From a checkpoint of a small mixture-of-experts model trained on Wikipedia: vocabulary 22156.
Below are experts of layer 6 (counted from 0) of a mixture-of-experts language model. Rows are named router (the router's row for the expert), gate (a neuron's input weights, with its number), up (a neuron's input weights, with its number), down (a neuron's output weights, with its number) and show model dimensions 0-63. Each number is 200 + 30 x the weight over its row's rms, rounded and kept within 0 to 999.
Before each expert's rows: "comes after" lists some tokens at least twice as common just before its tokens as in all text. This comes from a sample of Wikipedia text that the model never trained on. Tokens count by the router's weight.

# expert 5
comes after: " |", "|", ";", "|---|---|---|---|", " The", "|---|---|---|---|---|---|"
router,230,179,231,263,172,158,153,196,173,211,146,174,189,164,162,243,205,176,201,144,180,199,210,209,183,256,203,192,174,165,204,184,208,241,128,217,196,222,250,185,179,174,261,216,170,204,225,227,165,238,222,172,230,220,220,277,177,252,248,238,193,204,208,197
gate7,190,193,168,192,199,224,207,229,235,167,197,211,197,259,196,221,164,189,200,209,244,228,124,204,249,176,233,206,184,212,166,237,198,193,185,179,181,192,193,209,273,205,202,179,208,173,190,204,210,169,164,187,189,232,230,186,236,198,201,223,186,225,197,163
up7,181,239,222,251,247,225,225,205,221,179,210,193,255,288,164,205,175,172,168,212,253,203,156,194,189,217,236,272,191,196,222,186,235,210,198,203,243,173,189,152,222,214,200,206,247,205,211,139,229,220,183,213,157,204,186,180,184,201,207,230,211,182,220,191
down7,176,185,250,223,219,200,180,185,161,143,200,172,180,256,190,150,192,190,155,218,179,253,198,224,208,265,202,131,226,139,197,215,212,224,184,221,236,211,184,227,222,189,120,230,189,197,224,158,194,213,184,220,208,218,169,132,202,215,174,200,208,158,189,141
gate8,133,186,198,247,172,182,218,223,257,204,201,222,255,186,184,191,189,200,233,194,163,255,273,231,207,167,220,240,169,239,148,263,157,169,264,132,163,175,208,167,231,207,212,210,192,189,191,188,253,215,163,202,209,179,191,195,195,197,193,157,206,156,155,206
up8,196,207,151,163,226,173,169,213,211,232,225,210,166,203,217,176,249,226,177,168,172,226,180,185,180,178,180,184,208,208,207,210,220,248,209,200,249,145,192,224,180,155,216,155,183,178,164,196,218,220,203,204,235,213,209,229,285,222,248,202,190,161,168,206
down8,201,251,204,186,249,207,198,209,166,158,226,232,214,213,198,157,230,195,232,225,145,190,184,146,205,193,154,196,252,176,225,214,261,188,203,153,275,221,154,206,250,183,235,165,183,194,226,157,189,156,202,205,218,191,232,195,200,205,199,246,143,199,206,174
gate9,208,190,208,219,237,218,202,195,190,225,264,163,187,139,162,218,229,164,178,205,206,149,155,161,172,172,245,207,143,226,250,209,201,212,206,269,206,236,150,201,231,168,187,178,193,187,213,189,164,265,179,213,234,252,190,169,222,232,199,234,137,234,193,190
up9,250,202,221,190,142,188,188,182,207,162,164,214,162,267,244,206,228,213,200,223,203,197,193,212,240,262,196,207,156,149,191,212,212,186,202,184,191,246,222,212,187,201,205,211,192,225,210,150,183,170,193,176,180,177,229,243,206,143,225,220,137,244,137,176
down9,223,203,180,171,227,221,252,214,228,210,219,221,274,190,221,184,251,204,195,248,208,166,193,265,268,240,288,198,208,240,187,208,238,204,205,253,146,152,213,256,195,200,216,137,229,183,173,202,207,154,155,169,231,235,182,257,226,186,206,205,188,199,211,170
gate10,162,201,169,193,228,208,220,166,157,226,204,230,243,195,156,176,183,202,257,194,177,150,161,192,189,133,212,175,281,221,188,191,175,184,151,215,170,214,144,207,181,220,210,156,151,208,221,227,227,197,180,224,188,189,190,162,199,147,222,242,219,181,202,206
up10,176,207,182,202,193,141,197,185,185,247,146,260,234,239,207,202,204,206,235,208,189,200,234,170,245,179,169,202,191,228,241,184,191,173,237,198,170,178,156,232,200,157,208,203,186,201,193,182,195,224,211,204,186,170,177,164,146,184,180,227,133,161,231,191
down10,213,207,208,194,214,196,196,187,188,223,197,163,184,177,145,203,214,160,208,213,133,153,173,196,227,219,230,222,249,197,165,193,186,169,253,163,209,259,253,176,194,223,198,167,147,165,218,197,222,234,209,169,233,172,168,193,237,221,185,207,228,192,247,192
gate11,164,182,128,198,236,195,218,185,173,188,225,198,200,220,176,183,227,211,168,194,186,165,184,190,228,245,253,189,201,187,188,209,266,197,237,199,192,166,221,160,201,185,137,209,196,232,204,187,196,185,238,172,206,159,177,194,213,222,216,265,231,139,206,165
up11,147,129,237,182,197,140,237,208,238,182,231,237,206,201,158,227,148,208,240,193,220,191,256,179,218,184,162,178,234,176,215,212,194,189,229,150,163,194,199,200,190,186,161,241,205,199,222,218,217,255,199,229,239,209,207,141,181,175,207,213,188,278,240,241
down11,188,121,223,160,181,204,208,157,199,164,199,224,207,169,182,183,186,172,245,201,220,168,184,218,199,198,160,226,194,224,192,198,176,151,231,241,250,160,247,213,207,198,294,226,194,203,205,195,221,165,234,201,181,223,229,154,198,246,202,205,166,221,152,217

# expert 17
comes after: " (", "1", "9", "8", "5", "7"
router,246,202,204,183,220,254,158,221,181,231,192,260,142,137,190,227,200,205,223,274,163,166,162,238,171,201,139,237,209,212,204,194,191,182,213,182,188,203,215,154,239,193,182,163,230,216,195,257,188,196,188,251,181,157,200,204,167,183,184,199,194,225,206,196
gate7,231,139,255,154,192,230,169,236,234,202,162,172,208,202,146,262,247,156,261,187,219,139,214,209,215,240,191,196,190,206,216,147,189,150,208,224,164,197,237,137,204,178,255,201,235,218,206,208,218,149,228,206,194,138,236,180,216,160,213,216,292,188,159,216
up7,218,195,251,219,256,184,222,170,198,153,203,233,229,203,253,172,167,231,151,196,228,147,156,166,199,144,207,152,234,215,243,192,226,224,177,199,251,208,154,191,212,232,159,199,193,147,188,151,200,266,149,220,179,187,207,209,158,209,213,221,158,179,216,125
down7,169,180,211,157,246,235,263,171,190,152,248,240,171,167,174,163,187,227,150,183,207,194,207,142,153,221,163,221,236,229,182,222,223,211,181,214,159,182,201,149,193,220,191,196,138,160,218,203,214,184,210,222,201,198,149,221,211,187,157,188,225,240,202,200
gate8,250,213,211,157,253,232,193,208,168,199,129,234,215,224,167,216,190,157,225,199,192,221,253,227,220,182,197,199,207,166,132,207,274,232,206,218,218,157,197,214,241,215,243,189,243,272,198,240,199,199,222,239,233,185,243,207,214,167,190,128,238,216,235,193
up8,214,242,238,156,224,185,191,212,161,196,167,307,258,263,125,180,185,160,223,211,199,214,230,239,140,193,174,152,167,261,150,247,217,236,208,224,182,212,152,209,215,276,281,206,225,258,163,185,222,179,170,220,179,217,214,209,225,189,222,146,209,205,213,190
down8,231,232,179,153,209,199,174,243,182,172,164,184,192,193,209,170,142,192,235,179,175,171,219,192,152,166,240,248,151,224,193,188,196,224,208,219,262,197,206,208,214,188,151,169,242,174,216,174,175,203,167,198,242,228,182,240,240,186,281,220,180,229,211,223
gate9,192,204,227,169,193,185,242,189,276,206,222,204,209,171,230,237,247,194,310,162,208,198,238,243,186,211,245,196,246,183,160,236,159,192,207,163,141,236,174,188,231,191,208,180,203,166,191,162,248,180,154,196,230,210,176,195,152,182,209,208,233,216,159,239
up9,263,185,247,223,142,236,177,198,202,197,276,136,209,185,229,257,241,212,200,193,195,176,228,180,167,163,253,231,203,208,214,192,211,239,182,163,201,174,177,185,211,219,195,176,252,148,192,151,191,205,160,224,197,145,194,219,171,186,187,196,196,163,204,161
down9,186,195,243,145,227,181,170,174,202,220,164,188,210,210,162,137,214,208,166,168,165,273,193,194,225,215,211,198,176,173,188,142,226,199,227,149,209,174,224,179,190,180,178,182,230,253,164,166,150,251,213,182,134,214,168,175,168,155,226,240,179,215,188,248
gate10,242,175,175,234,203,205,192,226,201,230,189,230,170,194,234,263,174,162,175,157,197,195,202,195,166,181,240,120,226,184,277,209,223,207,254,249,222,243,145,216,199,211,207,228,188,205,200,158,135,154,208,210,166,253,248,214,184,227,203,184,254,152,213,218
up10,170,243,207,171,187,216,213,170,196,136,227,160,221,251,191,140,201,205,248,213,188,234,253,201,242,166,195,205,244,209,186,195,170,210,167,225,160,162,203,188,222,204,192,208,154,178,199,242,221,159,184,223,189,154,148,168,210,225,132,176,186,201,205,159
down10,189,153,212,249,183,213,232,223,186,183,193,227,152,173,173,225,157,203,175,216,203,180,195,184,173,233,221,182,207,237,162,174,172,240,180,198,222,159,214,190,179,215,209,221,126,194,237,215,187,185,188,200,171,200,177,215,166,209,145,205,224,188,178,180
gate11,235,200,239,180,176,195,198,211,198,232,168,240,190,219,134,254,152,198,186,175,193,235,168,202,182,156,197,167,153,244,200,253,157,138,191,197,231,210,245,207,190,249,206,223,204,272,161,242,200,256,157,158,165,170,198,154,178,184,197,225,217,231,197,177
up11,195,191,135,198,223,159,183,185,218,168,213,182,187,187,197,180,221,228,132,201,181,182,163,180,192,260,228,207,239,203,184,137,248,200,178,217,187,162,273,217,259,187,229,184,220,146,276,144,178,168,199,224,203,200,155,227,206,206,154,221,219,169,220,240
down11,209,168,188,195,174,166,208,148,199,165,151,237,235,189,189,240,213,231,249,224,217,206,175,221,156,183,153,197,222,198,193,208,174,168,187,172,219,224,157,165,200,244,165,246,178,199,167,237,215,186,169,201,150,250,187,173,246,147,220,222,196,194,170,236

# expert 20
comes after: " ", " |", " on", "1", " On", "On"
router,188,266,210,208,214,198,153,188,227,205,175,117,197,215,228,172,232,181,227,131,222,230,266,250,205,204,170,149,186,182,197,204,246,222,215,211,205,215,232,180,197,220,208,185,215,177,242,165,201,234,241,220,168,145,198,160,146,208,217,181,154,200,202,203
gate16,189,206,228,184,178,241,163,201,178,243,210,164,225,176,204,165,175,188,174,182,218,168,190,234,209,216,191,208,163,166,162,283,188,222,250,183,182,212,258,186,236,241,166,170,143,160,213,176,205,170,220,245,229,224,175,191,181,204,198,201,170,220,174,205
up16,196,216,155,157,132,177,189,222,185,179,225,217,235,170,196,188,181,210,191,217,202,215,185,201,197,209,203,218,184,195,242,182,166,214,109,219,208,156,249,221,171,208,186,227,250,178,197,228,214,197,157,187,168,176,198,239,202,205,218,183,218,172,177,213
down16,237,183,159,184,218,193,255,166,198,189,232,181,209,223,152,171,189,177,206,235,167,170,203,204,208,208,211,265,168,246,204,198,157,227,241,236,191,216,215,272,151,188,158,221,243,195,261,198,249,137,197,162,199,194,193,204,149,238,199,208,214,196,171,139
gate17,193,233,213,186,202,187,259,209,227,196,224,210,179,189,180,226,232,220,147,249,217,205,208,186,210,216,226,230,203,223,220,211,215,197,188,186,161,136,210,234,252,204,199,195,235,185,226,198,155,207,175,283,203,193,243,195,191,191,244,175,180,258,182,204
up17,243,176,271,169,174,201,141,227,162,214,202,154,210,205,201,210,216,174,228,211,214,212,178,251,201,243,204,237,168,198,189,181,201,184,228,161,196,204,273,193,204,243,198,210,160,183,190,247,259,225,181,218,213,191,220,232,196,157,232,177,208,178,209,164
down17,178,225,198,206,263,153,176,247,227,180,184,215,245,197,211,205,232,186,176,166,188,230,225,189,226,149,139,170,207,182,203,197,193,185,249,163,160,219,273,194,170,213,181,189,190,163,196,198,222,235,204,195,150,188,170,196,201,203,212,224,170,196,205,188
gate18,187,213,241,187,204,201,206,235,149,175,220,163,267,220,146,174,202,167,232,181,187,231,230,203,199,245,204,189,172,270,184,173,158,200,181,157,173,226,213,203,186,252,261,241,196,192,215,261,234,240,210,240,162,180,198,205,147,176,218,153,194,200,230,217
up18,230,238,176,190,230,216,206,161,199,202,179,250,216,209,201,181,175,240,195,259,226,211,155,191,196,187,191,197,183,176,283,208,219,144,259,197,201,173,184,174,237,145,195,278,236,212,184,200,220,194,197,190,229,188,174,162,164,216,190,193,176,172,227,206
down18,148,178,231,181,188,204,178,253,174,226,194,202,174,240,207,158,222,207,255,204,175,169,207,185,214,181,196,241,182,228,179,185,216,187,188,188,217,222,185,226,223,191,199,186,198,193,214,229,158,184,214,172,208,186,215,172,179,183,192,232,188,204,209,226
gate19,224,247,219,226,187,206,235,226,203,155,193,223,249,186,262,187,224,197,196,210,231,123,183,167,166,236,209,212,213,262,177,173,233,216,165,170,174,144,247,199,231,234,211,224,185,247,172,153,184,223,230,200,212,171,207,192,200,181,213,255,177,210,186,204
up19,179,130,202,144,224,199,174,144,194,165,200,206,221,250,140,181,189,207,158,242,198,258,219,215,214,112,199,239,170,207,206,223,202,160,251,174,225,182,165,191,217,231,228,173,227,190,241,234,221,207,238,211,197,194,173,175,223,196,210,199,177,173,184,235
down19,230,219,198,214,195,162,206,154,214,227,211,211,230,209,156,203,172,207,205,211,173,194,187,211,238,224,212,144,229,199,179,213,106,191,196,177,205,208,176,230,190,202,234,184,234,192,273,214,229,220,209,209,208,207,226,178,195,208,180,183,188,184,160,211
gate20,178,215,200,183,214,233,264,196,167,196,221,213,226,204,191,199,186,216,154,154,223,193,227,211,226,201,182,140,234,168,189,218,210,209,186,179,212,209,151,197,239,188,157,176,186,200,197,236,239,239,200,241,181,213,195,174,171,204,186,173,201,236,150,171
up20,152,166,226,209,237,179,242,192,242,222,206,192,208,146,162,167,189,197,140,147,229,193,231,210,237,199,167,160,238,166,194,225,215,239,208,210,202,251,176,230,224,215,198,217,195,217,194,184,239,207,202,209,199,243,236,205,250,186,160,230,240,256,183,244
down20,257,238,214,229,194,207,203,225,200,217,215,209,209,204,198,165,182,205,168,211,156,194,219,212,166,229,257,210,252,230,198,152,220,204,226,167,180,179,176,192,181,167,203,242,205,236,202,118,205,193,183,217,212,165,249,228,212,183,230,211,219,241,197,183

# expert 14
comes after: " ", " (", "-", " \"", ":", "′"
router,213,155,164,186,210,208,207,191,198,179,152,178,225,239,188,200,193,190,197,193,211,211,198,194,186,172,196,171,249,194,187,146,266,226,178,186,248,161,148,96,229,182,137,221,190,179,226,214,157,183,231,245,254,199,152,181,204,231,196,226,208,153,166,180
gate0,183,187,234,175,199,247,222,219,228,188,192,244,229,174,196,215,203,174,207,188,233,218,222,224,209,234,190,180,206,188,216,203,201,210,180,200,180,148,206,236,194,222,235,176,232,209,192,175,194,194,127,220,184,205,200,195,215,155,213,200,252,168,188,214
up0,145,183,183,168,225,198,192,168,211,218,169,179,206,189,222,255,218,190,225,162,192,177,206,152,196,209,192,265,186,155,200,177,205,229,222,167,219,142,233,184,190,194,175,182,138,189,217,229,170,230,171,159,183,205,235,208,189,204,252,172,198,158,232,201
down0,181,189,290,200,253,162,209,131,196,221,213,222,189,138,210,191,267,222,155,144,240,203,246,220,188,198,222,171,182,199,212,224,202,190,172,198,238,170,197,226,242,207,187,190,183,221,240,148,201,236,197,188,208,228,243,224,239,245,182,180,155,124,191,210
gate1,171,269,182,223,200,259,247,159,232,239,227,224,225,187,204,215,226,174,239,199,214,203,267,165,239,210,161,229,156,215,203,165,187,195,237,170,207,196,262,210,189,211,187,173,190,226,245,200,195,230,193,186,220,201,234,280,223,195,222,204,185,208,189,232
up1,147,169,211,173,232,217,244,226,202,184,203,169,214,195,221,175,201,185,196,186,157,183,220,204,157,169,193,169,208,223,185,266,225,240,174,188,221,236,180,159,143,187,204,227,262,157,192,141,214,202,186,157,165,229,213,131,190,151,200,192,209,163,119,212
down1,141,197,205,228,197,173,173,213,189,200,175,180,179,202,177,162,221,211,251,225,162,233,211,236,198,138,173,217,201,228,175,204,181,223,176,220,200,235,186,213,210,179,248,204,209,187,247,232,185,187,181,166,186,231,157,188,249,174,236,173,283,172,193,237
gate2,214,170,178,247,191,232,223,193,241,200,234,198,193,186,234,251,210,234,220,213,187,242,201,134,187,155,244,157,225,213,184,211,142,151,183,182,191,168,186,296,244,204,256,210,189,176,206,209,210,224,209,157,232,199,174,160,198,213,212,161,228,251,198,212
up2,241,199,226,171,170,249,213,171,203,220,214,212,209,232,175,180,157,215,221,224,242,163,209,204,222,264,226,159,181,147,172,174,199,196,179,171,193,233,167,188,227,234,154,217,222,177,205,191,207,207,149,181,201,193,188,183,217,167,140,204,206,225,193,177
down2,199,235,200,215,178,208,162,209,183,182,206,202,276,217,195,270,194,218,247,224,173,190,237,201,194,194,238,217,132,220,203,265,176,218,222,146,202,201,160,222,210,240,193,175,226,192,168,192,189,188,182,185,218,224,217,178,215,211,224,187,214,225,155,158
gate3,186,153,209,207,177,159,287,261,224,167,186,184,201,256,218,202,230,241,215,233,247,191,193,236,126,196,195,171,209,197,225,142,252,219,175,147,221,183,203,158,235,205,186,199,197,225,229,164,240,260,191,178,148,186,213,237,191,237,256,199,202,182,191,211
up3,228,213,188,197,135,247,236,223,182,230,212,201,179,171,184,221,226,195,186,113,150,205,210,158,201,148,202,194,163,213,209,226,220,215,197,235,142,253,203,242,203,190,182,183,238,187,190,237,165,201,225,187,205,205,264,135,172,183,217,196,205,229,201,219
down3,220,205,215,276,181,177,195,198,162,188,195,213,228,200,196,235,182,210,205,194,205,209,164,201,191,181,133,201,214,150,291,197,183,137,203,212,205,206,201,225,170,216,190,176,158,229,227,154,183,196,161,200,207,231,185,189,186,188,176,209,260,220,197,207
gate4,218,208,208,228,188,211,213,159,211,213,176,147,183,170,242,185,191,205,173,207,269,229,207,169,204,175,178,229,179,192,197,197,173,229,155,175,187,163,207,202,206,202,189,197,165,259,250,165,210,246,226,245,257,258,215,201,202,136,231,239,159,184,232,200
up4,186,163,190,193,165,158,186,165,209,203,151,196,162,205,197,239,147,217,238,255,252,198,199,186,172,139,166,191,185,221,173,175,246,205,230,138,182,216,157,155,196,174,163,215,209,251,200,166,161,178,206,164,202,203,189,187,180,206,202,213,217,204,174,197
down4,216,260,192,196,203,154,155,248,164,153,177,155,188,203,206,215,180,212,208,192,163,197,185,150,141,207,188,248,189,263,207,209,198,266,194,215,198,224,209,195,215,218,232,196,213,197,180,191,245,184,236,218,207,181,201,258,166,168,150,244,172,151,221,225

# expert 10
comes after: "0", "9", "1", "2", "8", "5"
router,199,180,146,212,146,200,150,199,212,202,206,221,152,197,225,199,179,181,170,213,185,237,158,138,196,228,244,187,191,203,214,246,209,174,247,195,177,184,226,33,188,194,193,165,260,207,181,174,181,211,222,166,244,214,232,255,219,187,237,207,223,188,188,147
gate16,155,211,242,217,145,168,248,194,159,227,195,205,206,178,248,191,183,154,205,172,186,195,183,263,169,187,255,163,188,209,235,235,226,191,193,173,232,260,195,203,196,208,189,175,156,104,102,201,244,224,264,185,177,207,136,208,240,181,164,208,243,166,204,203
up16,168,142,150,240,178,204,216,134,227,203,170,170,194,203,164,203,187,235,171,186,234,222,231,210,221,202,177,205,210,169,181,192,194,197,135,254,259,230,271,228,204,188,225,187,187,232,180,213,233,165,205,203,187,161,261,215,165,274,219,241,135,191,159,243
down16,190,259,128,141,236,224,155,155,261,219,216,172,158,210,161,237,236,157,165,208,208,181,232,175,192,193,207,194,194,235,271,211,231,195,214,158,157,185,257,253,239,183,213,208,231,184,118,185,130,182,175,208,204,215,225,273,170,215,185,187,214,195,145,239
gate17,178,226,195,231,191,213,156,243,168,229,210,231,189,167,175,217,173,154,185,166,207,185,218,218,180,180,193,172,226,252,177,206,200,204,179,263,221,225,205,196,216,179,222,200,271,210,216,217,195,224,185,185,169,202,191,217,179,138,229,220,221,223,194,239
up17,171,177,185,227,240,214,187,214,197,151,211,222,210,206,211,190,165,146,201,255,206,208,201,175,198,204,291,179,188,170,220,219,171,249,224,178,155,204,204,242,188,232,190,210,179,171,206,178,196,213,235,199,249,192,204,174,195,252,236,201,197,174,206,185
down17,231,231,151,214,212,221,203,192,207,169,214,214,187,232,171,216,180,258,198,187,235,178,186,177,244,162,246,142,169,198,265,221,198,206,231,206,189,160,202,163,183,187,175,163,199,240,174,202,173,164,186,230,188,177,212,216,160,215,167,151,203,277,193,204
gate18,169,236,176,253,200,182,138,199,198,214,186,236,197,174,180,161,250,193,177,209,223,196,209,196,211,127,221,196,218,280,198,206,181,210,263,218,140,210,220,194,209,205,226,153,222,257,163,239,192,203,189,195,171,222,157,215,184,232,176,159,263,160,214,204
up18,188,241,167,199,151,223,213,222,190,174,191,229,216,246,159,202,202,238,217,215,200,250,189,207,236,245,222,178,248,255,169,212,155,259,218,195,216,191,220,230,172,219,221,219,185,206,191,225,229,176,118,177,160,254,206,198,190,207,173,223,224,228,195,211
down18,228,227,162,174,183,202,212,228,215,265,189,145,151,218,217,192,172,175,225,189,163,215,182,209,173,168,196,180,197,210,173,190,195,205,192,214,221,172,235,146,172,168,201,240,255,226,222,223,263,274,206,238,227,236,167,225,171,134,168,212,186,171,180,221
gate19,146,153,244,205,238,225,223,154,186,148,181,193,175,220,202,147,206,174,247,229,229,198,234,208,236,216,238,169,161,218,212,243,236,118,218,222,186,197,231,175,203,182,154,219,136,210,187,180,234,201,184,192,216,202,160,184,192,255,239,192,153,238,269,182
up19,218,112,174,230,218,210,161,230,194,255,217,187,215,199,239,185,184,151,195,195,186,209,224,181,165,176,228,258,221,186,196,247,233,188,197,198,145,259,257,198,150,155,179,195,148,180,208,216,178,298,258,180,177,248,189,228,205,168,223,217,211,196,181,231
down19,160,172,227,185,217,188,142,192,196,179,214,176,195,193,216,235,266,151,201,242,191,167,170,187,223,234,162,214,219,200,251,220,227,229,220,190,210,176,250,170,182,192,185,165,192,199,175,179,198,323,196,218,166,206,169,200,169,221,212,185,254,194,196,205
gate20,204,205,159,183,192,176,182,201,214,160,262,172,225,206,181,235,226,177,223,212,249,208,175,193,171,164,212,180,201,181,227,205,192,168,216,235,190,202,182,158,239,181,166,170,292,160,222,170,216,270,201,161,170,262,190,245,181,185,194,189,145,238,299,195
up20,146,252,185,183,176,135,218,228,147,178,187,273,218,180,245,191,215,158,174,213,226,186,207,223,184,231,209,227,151,201,251,196,175,234,214,201,210,219,223,251,212,197,289,187,175,266,169,186,160,202,184,190,195,254,162,211,203,171,190,247,213,170,203,176
down20,214,265,208,262,185,180,192,193,212,195,258,181,170,194,209,228,242,208,213,170,168,253,207,201,207,193,201,215,215,193,170,209,144,242,192,221,142,227,230,192,171,237,138,260,195,200,188,196,181,239,155,179,201,207,187,175,132,164,204,201,199,172,198,181

# expert 8
comes after: " of", " in", "'", " to", " for", " at"
router,177,226,191,160,168,198,177,226,225,131,257,192,186,221,240,160,198,238,146,208,215,162,177,242,213,182,205,191,158,167,168,248,135,179,233,195,244,161,156,221,184,178,197,178,197,153,190,178,221,163,162,194,150,215,225,170,251,209,171,182,168,224,239,229
gate0,202,192,183,189,180,170,173,143,204,136,198,208,184,180,206,200,176,190,206,214,149,180,206,192,192,223,239,204,201,157,163,228,186,184,206,199,178,231,171,167,197,178,230,160,175,172,210,218,228,153,218,238,236,210,194,197,162,204,230,201,195,185,152,192
up0,182,262,137,204,253,213,240,232,170,232,250,226,135,156,171,226,181,158,243,188,250,187,203,176,187,236,215,242,169,174,172,206,179,192,229,169,142,232,199,220,177,258,185,196,205,189,202,250,193,214,204,167,183,169,164,228,259,251,192,178,170,196,163,180
down0,164,202,248,188,228,215,239,233,211,199,191,172,186,184,142,217,200,218,231,206,229,227,235,180,127,201,222,148,229,193,253,187,228,227,224,203,163,187,248,245,168,254,176,228,153,192,166,205,191,227,202,201,173,250,211,191,189,182,249,189,213,188,187,243
gate1,159,206,230,200,171,241,207,186,192,226,173,150,177,218,149,217,150,203,182,196,181,242,230,163,194,176,236,157,223,195,207,234,209,215,167,214,228,166,221,149,220,163,183,182,236,150,178,218,217,209,168,187,171,160,200,197,272,143,254,174,230,175,257,232
up1,203,181,221,195,244,256,216,216,201,114,195,176,207,149,159,221,230,197,191,173,157,196,182,203,198,181,164,192,169,184,225,218,244,262,263,229,143,201,193,179,178,185,226,233,260,203,250,250,182,253,214,185,214,214,195,184,186,152,152,193,161,219,187,240
down1,170,164,268,271,245,192,208,163,179,183,190,188,188,159,246,237,192,174,226,180,138,204,195,163,168,171,191,169,202,186,226,183,205,264,185,192,199,202,220,139,175,148,188,181,185,187,134,142,241,177,205,222,199,196,210,187,198,240,165,161,164,183,168,226
gate2,240,199,179,230,217,236,218,205,192,167,171,162,241,183,212,214,215,162,170,222,179,182,182,208,207,172,137,222,204,208,216,187,193,201,168,205,198,206,202,207,187,218,212,183,191,206,225,226,222,205,144,208,227,218,159,178,228,217,215,193,208,188,213,163
up2,236,274,183,188,268,209,271,214,253,189,195,200,218,185,246,176,155,222,172,178,218,171,188,187,186,162,196,210,231,183,215,209,222,195,157,192,192,181,209,235,171,213,203,188,210,211,226,227,142,175,183,189,206,193,180,161,165,185,190,243,173,207,215,213
down2,191,225,187,159,211,165,220,222,216,225,212,210,148,182,227,224,192,175,217,236,206,174,221,193,223,171,203,196,176,193,223,180,224,201,230,191,203,163,240,163,203,186,176,201,176,228,167,170,168,200,156,198,210,153,233,241,210,155,235,172,167,178,194,177
gate3,194,150,220,183,189,191,168,178,183,223,202,218,243,208,153,201,229,135,206,241,196,169,169,214,192,234,196,208,223,209,244,249,212,174,187,163,211,199,216,225,206,191,156,203,237,189,186,186,213,195,188,166,207,194,152,176,212,164,175,227,181,238,212,196
up3,252,213,200,205,218,240,216,240,244,173,218,171,198,189,237,184,188,207,238,185,165,176,206,212,249,138,137,212,228,234,182,224,189,175,220,204,206,189,206,211,203,195,221,230,186,233,259,201,155,176,186,225,187,236,196,157,156,232,190,173,210,198,169,198
down3,238,219,192,152,236,162,177,245,223,260,230,211,249,241,181,209,171,208,166,203,233,205,193,251,178,166,236,228,214,202,192,241,177,154,233,194,182,193,168,171,223,216,250,213,204,199,151,182,200,204,200,209,152,246,178,195,180,186,152,195,232,174,215,245
gate4,181,234,164,241,202,239,186,193,144,153,218,175,218,154,204,208,229,229,186,180,179,235,195,163,217,185,171,188,211,179,224,232,176,163,174,233,180,207,170,208,223,180,240,204,190,159,181,258,215,162,248,177,206,228,184,250,200,157,228,210,188,193,173,184
up4,197,191,265,156,244,196,194,241,201,202,190,216,192,173,231,199,173,205,191,190,206,150,207,214,211,178,253,220,184,206,216,169,123,242,210,254,192,186,183,236,222,237,126,208,201,176,171,177,221,225,231,155,229,197,237,183,211,202,199,199,215,166,190,166
down4,187,220,291,230,206,195,217,236,194,233,212,219,176,204,227,255,220,182,156,225,219,167,134,225,239,222,216,205,184,176,193,226,161,215,195,210,206,172,227,237,136,218,220,168,247,235,220,231,148,214,221,177,163,249,168,177,192,246,246,180,174,184,195,259